{"experts_per_token": 4, "router_score": "softmax", "balance_bias": false, "router_z_loss": 0.001, "shared_expert_gate": true, "train_tokens": 940400000}
Below are experts of layer 2 (counted from 0) of a mixture-of-experts language model. Rows are named router (the router's row for the expert), gate (a neuron's input weights, with its number), up (a neuron's input weights, with its number) and show model dimensions 64-127. Each number is 200 + 40 x the weight over its row's rms, rounded and kept within 0 to 999.
Before each expert's rows: a language model's description of what the expert responds to; "mostly gets" lists some tokens that are sent to it at least half of the time. This comes from a sample of Wikipedia text that the model never trained on.

# expert 8
Commas, and, or joining coordinated items in running prose, often right after a plural noun, as in homes and, kidnapping, and.
mostly gets: " and", ",", " or", "),", ", and", ", a"
router,203,207,157,177,193,204,242,234,160,241,175,213,242,192,178,210,173,195,235,169,236,150,206,210,156,269,232,168,216,159,281,207,200,247,140,178,250,98,216,152,135,208,200,187,143,202,208,233,239,137,187,173,245,228,218,214,156,201,216,188,171,151,219,158
gate0,204,175,189,174,196,169,134,185,155,311,205,207,183,220,229,189,182,139,223,223,219,207,223,209,161,144,156,193,197,226,209,232,196,209,161,168,162,196,136,171,156,186,243,137,186,186,236,255,217,213,189,327,194,264,210,188,271,150,228,158,85,235,173,192
up0,222,155,228,170,190,200,104,182,146,269,178,186,144,188,231,195,200,154,235,204,207,215,213,207,172,159,227,210,178,164,170,175,165,196,156,242,160,229,154,147,147,195,216,152,210,150,235,175,232,177,253,258,214,232,199,188,237,152,202,213,143,171,180,234
gate1,135,178,199,184,183,231,142,197,221,233,255,218,194,181,239,194,173,224,177,122,182,190,214,241,195,133,78,212,171,194,212,217,214,200,194,101,220,84,207,225,227,241,156,156,186,114,248,275,159,196,232,317,186,180,179,208,173,234,242,239,96,220,190,118
up1,230,217,199,218,189,191,213,198,111,193,205,210,121,162,205,174,184,132,166,160,121,176,164,165,161,245,200,148,159,290,178,277,234,140,233,256,282,186,138,188,301,203,190,222,230,158,188,97,243,143,150,232,305,152,221,239,186,156,158,197,219,149,173,134

# expert 30
Single capital letters starting a name or word piece, often surnames and place names in lists and tables (Maurice A·vent, | G·ABA).
mostly gets: " B", " M", " I", " P", " G", " D"
router,150,255,138,137,181,172,225,227,171,199,217,221,237,199,137,229,239,199,247,195,217,158,136,196,146,269,209,179,201,151,190,189,246,223,120,190,275,120,253,204,154,182,205,164,154,220,171,201,208,144,174,156,215,205,220,236,130,188,228,225,167,116,170,93
gate0,212,241,185,140,235,196,168,274,222,173,221,230,222,199,253,218,182,173,169,216,205,211,185,205,244,216,205,180,188,245,235,189,161,227,208,174,212,212,175,258,240,170,192,216,165,204,201,183,236,158,154,206,155,209,237,210,196,210,210,182,150,267,202,173
up0,223,104,269,208,138,274,175,176,191,222,199,213,210,83,234,192,179,106,246,139,232,163,275,168,152,177,215,236,249,210,189,259,297,163,200,197,138,150,232,140,183,235,237,82,235,177,200,209,173,238,261,268,188,160,168,212,174,208,167,203,198,233,208,213
gate1,271,193,131,196,211,97,205,262,172,213,247,285,188,172,196,208,165,118,154,157,211,220,235,179,208,236,224,132,276,183,212,285,228,210,219,127,195,144,217,210,226,198,175,202,214,322,165,197,259,196,179,160,277,176,254,224,224,235,227,111,158,216,175,226
up1,229,184,264,222,238,210,203,174,235,194,185,154,184,188,151,198,158,224,199,179,160,185,155,286,206,251,190,172,196,222,160,159,192,163,158,188,212,171,216,187,275,174,234,178,203,138,240,236,232,175,134,182,68,156,170,131,140,171,144,207,220,231,211,207

# expert 37
Byte and character pieces of Thai, Arabic, Persian, Japanese, Korean, Greek and Cyrillic text quoted within English articles.
mostly gets: " mi", "ร", "ง", "α", " free", "อ"
router,151,219,175,162,128,233,177,236,190,200,228,242,214,160,147,265,247,138,239,157,233,164,188,249,128,227,232,141,264,146,243,256,280,235,179,124,241,116,215,212,177,162,167,152,156,243,153,258,206,174,151,170,233,256,254,233,177,202,217,238,134,165,187,118
gate0,215,165,187,191,138,247,209,189,254,249,254,219,196,168,213,205,251,196,202,192,262,241,216,238,224,232,203,174,251,179,241,218,262,233,227,184,160,181,206,126,152,193,194,147,128,193,133,200,199,195,138,182,178,185,185,236,156,267,216,229,164,174,182,166
up0,143,208,219,235,157,177,174,155,203,234,276,208,173,131,208,158,201,214,177,148,268,221,225,186,153,208,231,173,146,206,200,263,227,173,256,187,218,164,229,249,206,160,181,193,105,216,185,237,156,199,178,252,179,262,178,174,197,200,159,219,204,136,179,209
gate1,185,234,149,258,174,153,177,241,147,204,236,257,204,169,137,268,234,256,273,168,237,140,215,176,215,273,199,74,164,135,259,199,208,236,126,110,220,221,130,127,161,267,126,207,147,204,196,199,311,221,224,165,96,161,198,248,199,206,156,190,249,165,207,195
up1,225,257,193,219,213,177,271,221,206,160,209,228,128,211,150,238,166,192,246,215,151,145,240,180,229,263,115,110,242,245,213,141,234,237,131,116,190,206,175,216,178,224,195,199,206,214,248,218,258,231,287,199,179,179,240,196,230,209,224,220,171,247,204,206

# expert 40
Action verbs after a character name or he/she in plot summaries, e.g. hits, tries, asks, find out.
mostly gets: " got", " hit", " get", " attack", " broke", " struck"
router,199,257,136,216,150,254,195,253,195,192,247,213,235,189,180,273,221,154,203,166,250,192,132,226,151,222,219,165,217,182,244,246,219,241,190,168,282,84,197,181,216,143,170,181,180,266,175,208,213,189,184,173,164,208,228,277,179,166,243,185,144,128,230,146
gate0,201,219,202,233,166,209,207,218,231,292,206,235,192,189,208,202,198,173,277,208,161,202,129,187,232,201,226,217,168,268,200,199,285,221,236,229,218,209,203,210,188,219,126,198,126,200,188,238,249,185,117,181,164,175,240,252,245,285,268,161,91,223,206,198
up0,199,197,171,199,176,240,164,203,224,201,198,185,177,172,271,188,173,244,246,147,116,232,140,147,234,209,241,236,166,220,189,220,242,202,289,244,222,182,154,214,161,237,159,221,162,147,248,186,208,173,159,171,165,199,163,210,244,215,220,223,108,143,219,231
gate1,251,174,217,222,235,180,123,276,151,214,232,179,188,186,218,156,136,238,202,209,125,198,203,136,200,178,179,205,145,208,202,238,142,125,248,249,355,167,137,213,208,210,223,149,170,244,201,222,142,195,112,200,160,153,132,276,135,206,161,271,196,259,206,203
up1,149,224,202,112,163,190,315,139,185,220,251,179,267,239,200,282,260,171,209,202,168,200,271,241,170,185,248,207,238,211,193,150,221,203,138,171,170,226,233,175,158,159,240,235,210,161,145,167,252,168,202,241,242,243,234,135,252,171,224,150,236,227,259,220

# expert 16
The words in, is, are, was, has and 's right after a subject or verb, e.g. is an, was born in, partly in.
mostly gets: " in", "'s", " is", " in the", " are", " in a"
router,105,208,198,168,135,216,208,217,178,246,253,172,202,201,202,220,195,174,182,206,226,137,154,238,144,206,245,201,261,173,237,263,243,257,177,190,238,110,216,211,138,201,179,174,136,207,179,206,240,189,120,157,221,236,269,231,152,213,244,214,181,168,232,138
gate0,111,247,112,173,141,142,240,199,206,162,192,252,177,200,152,216,235,188,202,163,228,173,210,268,204,255,280,217,215,204,198,234,216,218,210,214,201,195,197,140,197,174,217,150,165,227,234,235,214,180,248,211,176,327,227,276,200,180,189,246,209,195,184,155
up0,130,135,193,182,185,222,192,247,188,185,196,219,184,140,255,256,193,168,162,155,143,182,219,224,169,158,238,197,236,199,194,161,155,188,162,214,216,129,311,206,237,155,168,137,220,162,184,191,105,181,145,206,175,231,164,230,216,232,202,192,223,175,191,210
gate1,238,197,139,174,208,228,187,205,199,262,207,157,294,181,250,152,228,206,192,173,187,216,231,182,226,165,142,213,228,207,147,218,278,189,190,169,177,215,162,216,221,277,211,179,112,218,143,217,239,275,189,166,232,125,243,184,209,202,206,209,136,198,296,190
up1,267,211,182,304,190,223,212,158,297,234,186,196,223,248,217,252,239,259,264,225,145,181,182,219,303,196,197,192,271,172,197,178,230,109,224,238,190,259,214,208,233,169,271,219,237,227,216,268,190,258,177,135,232,163,210,208,178,193,187,217,230,242,201,227

# expert 39
Prepositions and multiword connectors tying a subject to a larger whole, such as part of the, of the, such as, member of the, within.
mostly gets: " of the", " such as", " part of the", "ation of", " of B", " member of the"
router,176,229,138,210,139,219,188,207,162,256,212,237,227,212,161,220,243,183,224,120,187,186,180,231,178,289,195,181,271,183,219,227,217,227,203,163,232,82,251,182,179,186,153,128,180,233,153,237,236,171,184,184,176,177,233,232,197,247,310,161,163,174,194,130
gate0,174,192,233,216,268,160,191,137,193,298,280,211,211,268,218,169,186,209,236,225,123,205,257,147,183,213,156,242,260,179,254,233,211,167,237,304,195,212,198,180,225,182,253,155,234,179,184,223,166,159,190,274,169,142,193,154,197,226,243,217,232,189,190,217
up0,216,212,195,249,205,246,187,161,309,238,217,199,194,238,257,186,255,154,259,129,150,177,251,205,205,235,177,184,158,155,224,235,173,211,184,207,191,158,182,192,247,228,262,209,302,205,174,228,230,249,230,202,230,158,163,168,240,200,171,146,150,155,106,196
gate1,201,192,189,166,153,226,188,169,170,203,209,241,210,212,197,178,206,164,190,167,189,153,216,165,207,164,243,177,174,260,222,197,179,278,223,187,186,135,240,194,182,137,153,204,199,247,214,167,202,182,287,169,196,170,272,215,214,164,292,171,168,233,284,177
up1,256,210,222,166,174,193,200,130,248,146,187,183,201,198,170,172,211,190,220,165,188,136,226,170,186,134,191,176,153,211,170,218,198,221,268,241,167,146,207,179,185,191,204,188,231,232,260,169,228,159,172,249,240,183,258,248,194,255,249,200,191,218,282,155

# expert 17
Prepositions like with, for, from and against, with or without "the", in biographies, especially sports signings: "signed with the", "for the".
mostly gets: " from", " from the", " for", " for the", ", with", " against"
router,213,278,169,171,156,199,195,237,142,266,238,245,288,142,155,242,278,157,247,158,214,201,226,296,170,220,230,175,207,190,225,263,213,207,155,173,210,93,178,193,225,191,175,205,113,222,122,188,207,189,167,193,145,218,216,255,161,235,203,257,126,192,203,157
gate0,277,191,180,179,100,205,231,177,263,228,155,193,190,214,172,266,221,202,167,176,233,183,153,275,166,186,253,209,184,189,274,191,199,193,180,150,211,175,159,169,249,197,227,160,230,190,255,235,227,251,213,254,234,162,169,237,166,174,206,154,198,168,118,217
up0,173,176,149,227,165,134,204,138,172,148,259,162,221,162,231,217,176,189,226,184,158,180,215,197,130,206,187,209,249,152,231,198,185,136,238,242,207,174,166,235,156,194,240,230,186,246,178,176,168,125,245,206,210,231,217,162,139,177,243,247,237,224,242,188
gate1,221,223,146,113,212,170,224,177,209,92,153,243,125,203,201,250,228,202,192,225,257,206,240,235,207,131,158,168,228,242,247,214,197,206,218,229,152,220,251,194,198,131,152,230,209,171,225,207,215,202,188,141,180,157,180,184,178,176,202,151,228,165,139,199
up1,183,169,192,166,190,200,204,241,143,179,217,244,106,265,208,140,222,175,227,154,92,185,248,244,115,167,272,227,121,272,237,183,175,195,219,221,183,159,212,242,218,202,148,247,177,115,119,196,177,170,196,164,212,247,162,176,275,173,202,173,209,200,218,187

# expert 2
Punctuation inside geographic coordinates and season ranges, such as minutes marks, °N, decimal points, and the en dash in 1998–99.
mostly gets: "°N ", " cost", "- Died: ", " financial", " m (", "%; "
router,171,191,181,156,138,232,287,222,170,225,260,274,252,154,218,258,192,167,211,172,238,141,168,254,141,201,225,171,275,221,213,197,208,188,178,201,275,96,256,206,176,144,174,205,194,200,152,233,201,157,175,132,203,242,242,206,172,240,249,185,147,147,188,112
gate0,188,173,197,242,111,169,74,218,185,183,197,133,215,152,199,223,190,186,184,219,152,228,197,151,231,175,225,122,157,267,260,198,203,158,184,180,277,131,205,109,171,179,150,207,184,180,183,213,197,209,229,243,120,202,222,264,241,257,161,175,245,171,140,190
up0,199,154,151,248,193,140,193,187,229,141,190,227,213,228,217,224,144,228,200,209,93,244,215,254,160,157,256,161,205,235,123,221,167,173,259,201,211,175,231,209,264,167,151,246,202,173,215,247,186,171,235,207,137,186,231,221,238,292,137,129,239,244,135,193
gate1,226,159,201,254,136,187,171,153,169,208,265,251,248,196,185,255,212,220,264,236,199,113,191,234,205,213,190,197,146,175,142,180,228,245,220,173,195,166,149,251,144,204,199,136,207,203,182,260,153,206,161,169,229,186,154,239,210,180,163,221,193,154,223,197
up1,172,183,225,202,189,206,247,254,191,215,208,187,213,186,215,222,231,173,180,213,210,222,249,220,217,268,246,185,294,190,220,260,159,241,214,160,216,152,236,191,194,213,190,269,220,200,184,137,248,188,186,204,162,261,226,228,194,182,211,149,222,218,152,213

# expert 23
Clause-introducing that, which, who, where and there after reporting verbs or nouns: "tells him that there", "explains that the", ", which".
mostly gets: " that", " which", ", which", " who", " that the", ", who"
router,217,190,180,168,163,215,220,279,154,211,239,274,201,153,151,263,199,188,192,190,230,138,109,267,189,180,238,135,152,225,241,232,240,258,211,151,224,139,286,187,165,139,204,203,225,215,141,234,243,183,193,180,265,211,236,219,133,218,229,191,150,188,187,134
gate0,239,259,213,210,199,191,175,230,203,139,222,246,133,246,162,174,134,206,158,135,268,195,162,190,154,178,50,230,181,210,271,151,203,189,160,227,191,173,128,232,174,250,239,236,117,244,167,144,212,180,275,186,228,167,258,268,148,190,190,246,215,225,181,179
up0,213,199,178,236,223,181,227,125,171,223,239,206,244,171,169,240,270,170,285,221,112,172,227,179,228,267,249,115,236,203,77,258,278,200,185,213,277,213,211,163,210,189,118,187,235,193,256,170,225,219,162,230,136,235,157,190,257,173,149,191,179,164,226,197
gate1,239,261,188,177,226,195,159,259,130,171,165,244,233,176,236,172,203,151,166,236,244,209,214,152,199,228,130,250,244,151,171,246,189,156,176,163,226,223,111,148,208,169,235,255,241,200,236,181,174,178,266,189,176,217,232,191,185,168,198,256,212,216,188,213
up1,156,173,202,220,217,141,267,102,247,215,244,124,248,123,189,218,221,211,224,171,154,180,193,204,229,201,209,138,236,241,195,153,177,184,226,219,237,191,319,216,207,226,166,148,129,257,259,195,214,189,125,199,258,174,181,225,130,248,184,129,205,168,231,187